config.toml
d_model = 320
n_experts = 64
experts_per_token = 4
activation = "squared_relu"
balance_bias = false
router_noise = 0.3
init_std_router = 0.0316
lr_router = 0.000469
norm = "layernorm"
tie_embeddings = false
beta1 = 0.93
batch_tokens = [65536, 131072, 196608]
Below are experts of layer 4 (counted from 0) of a mixture-of-experts language model. Rows are named router (the router's row for the expert), down (a neuron's output weights, with its number) and show model dimensions 120-159. Each number is 128 + 32 x the weight over its row's rms, rounded and kept within 0 to 255.
After each expert's rows: a language model's description of what the expert responds to. This comes from a sample of Wikipedia text that the model never trained on.

# expert 26
router [133 115  91 114 114 100 158 125 102 168 108 128 164 207 146 149 132 138  85 143 169  89 104 164 130 159 114 113 118 113 153  93 142 150 142  76 114 158 128  96]
down0 [164 137 102  67 158 121  60 126 137 131 179 125 145 113  50  74 169 143 128  92  80 149 149 100 140 121 128 123 105 132  88 124  89  97 159 111 188 126 110 118]
down1 [137 124 161 137 106 139 203  56 158 142 114 127 128 153 107 109  80  81  95 173 180 111 105 163 108  71 139 163 127 122 112 110 174  76 111 126  49  74 140  96]
down2 [ 94 116 141 105 179 122 151 126 105 138 120  93 162 140 119 127 171 167 116  84 152 149 187  81  94 123 114 128 102 137  86 169  98 127 102 129 144 128 102  53]
down3 [ 74 122 110 103 125 158 108 110 200 131 157 148  97 139 135 128 105 159 118 131 128 126  46 107 145 168 147 141 143 132 108 150 159 162 173 151 138 171 118 144]
What it handles: Table cell separators

# expert 51
router [122 149 172 190 141 150  93 113 158 168 105  71  78 116 143 120 153 156 150 154 180 134 132 157 111 118 178  82 115 130 120 139  84 149 138 106 120 128 114 122]
down0 [131 152 136 121 131 106 143  75 165  43 132  80 123 200  96 161  55 178  84 148 181 107  85 114 104 148 143 181 144 169 179 131 116 123 112 167 109  86 101 153]
down1 [135 103 132 163 124 134  59 120  86  87 127 108 127 145 154 130 107 146 171 154 106  67 103 117 159 138 114 141 161 145 147 135 140 138 190 125 145  99 160  73]
down2 [135  96 111 123 104 128 153  74 186 101 121 119 109 165 112 189 130 134 130  97 123 136 132 130 105  92 198 111 100 118 129 123 138  77 121 117 136 157  82 172]
down3 [135 146 113  93 162 167 123 111 156 141 114 129  69 137  91  84  90 146 122 167 127  63 150 121 168 147  98 163 157  88 146 130  90  64 110 124  96 139 187 154]
What it handles: Mid-name word pieces

# expert 46
router [ 94  91 174 183 107 105 181 145  81 163 129 109 113 134  89 136 143 225  82  89 100 104  80 197 138 155 119 175 126 194 100 166  82 120 103  89  98  85 142 136]
down0 [158 158  97 222 117  87 164 103 124 112 134  77 102 141 163 141 155 170 131 170 141 148 135 101 150 143 164 117 141 189 142  79 111 161 135 161 130 112 128 166]
down1 [175 128 139 122 152  82 142 134 151 138 152 133 157 180 107 116 135  92  62 128 182 100  81 204 134 136  83 175 143 144  78 100 189 131 127  79 137 120  83 145]
down2 [149 118 123 120 135 145 170 116 138 141  97 151 131 147 123  80  87 133  46 182 156 152 147 166  78 138 140 123 134 129 158 125 144 116  78 101 181 125 138 149]
down3 [107 145 115  47 123 110 147 160 152 107  95 171 166 124 152 154 141 103  90 154 121 175 113 143 178  96  80  70 148  95 159 127 126  98  89 155 188 153  76  70]
What it handles: Latinate stem pieces

# expert 40
router [121 115 113  59 115 165 161 156 123 103 152 149 108  88  55 144 163 192 104 150 139 107 134 180 181 169 179 136 181 101  90 134  79 131 172 152 141  95  75  97]
down0 [ 86 111 138 168  60 105  86 113 122 169 171 106  82 128 116  99 128 160  95 153  63 139 157  77 110 159 134 145 117 119 131 110 114 149 141 122 149  96 131 118]
down1 [209 157 144 117 122 175 118 150 126 157 103 127 101 125 123  95 127 103 158  87 118 119 123 159 162  86 110 154 114 111 111 143 194 127 116  91 112 152 132 105]
down2 [ 87 156 141  68 100 155 120 128 182 182 144 147 188 148 124 150 169 104 126  63  64 143  73 130 162  86  88 168 150 168 152 173  88 159 138  96 143 129 142 157]
down3 [162 134  76 198 152 101  82 162 140 149 134 171 157  71 111 154 103  90 101 136 110 171  86 123  93 126 171 142  95 109 156 123 113 193 137 155 129 164 169 172]
What it handles: Digits in numeric data

# expert 11
router [126 141 154 127  97 169 184 138 146 112 135  65  73 158 128 145 162  99 132  91 103 118 116 106 166 138  97 103 162  94 143 107 101 160 123  83 153 167 118 125]
down0 [ 68  88  80 231  55 138 105 102 129 156 105 115 108 122 109 136 162 100 165 119 134 156 110 143 112 142  93 175 103  79 102  69 129 173 107  61 137 141  72 141]
down1 [152 178 130 127  77  93 123  63 134 109 153 147 156  84 101  65 113 166 188  91 149 120 123  98 135 120 123  85 132 131  98 151 142  78  85  89 192 162 150 127]
down2 [ 94 102  84 139 229 118 139 120 129 143 117  79 156 148 124 106 152  80 126 147 140 112 136 114 141 119 118  99 121 120 147 104 157 134 103  90 155 100 155 150]
down3 [147 116 128 163 146  71 108 180 108 151 125  79 124 124 121 115 123 133 133 134 121 184 137 110  87 108 104 118 134  91 158 124  74 154  96 133 154 106 179 105]
What it handles: Table and list line breaks

# expert 0
router [109  87 138 101 112 154  94 179 134 150 133 166 149 155 132 107 177 119  59 120 109 144 167 159 115 151  80 118 131  84 109 152 168 103  72 119 171 154 142  29]
down0 [101 118 148 131 122 178 141  61 133 129 130 100 147 135  72 120 156 156 106 161 142 154 123 135 146 192 161 101 156  90 128 122  46 142 128 158 108 182 119 146]
down1 [117  82 121 127 136 147 181 163 118 104  96 165  91  83 134 106 131 130 106 160 172 120 102  74  65 196 152 210  97 140  86  42 128 127 143 152 153 169 140 124]
down2 [145 138 103 156 143 123 169 178 134 110 119 136 168 162  87 125 126 141 141 177 142  88 100 156 134 105 157 185 130 141 138 146  92 149  61 157 169  80 140 142]
down3 [191 186 131 120 118 137 133 151 123 137  89 135 130 171  88 104  77 133 173 121 197 129 130 166 116  77 171 150 142 173 108 158  87 181 127  74 119 139 138 149]
What it handles: Table numeric cells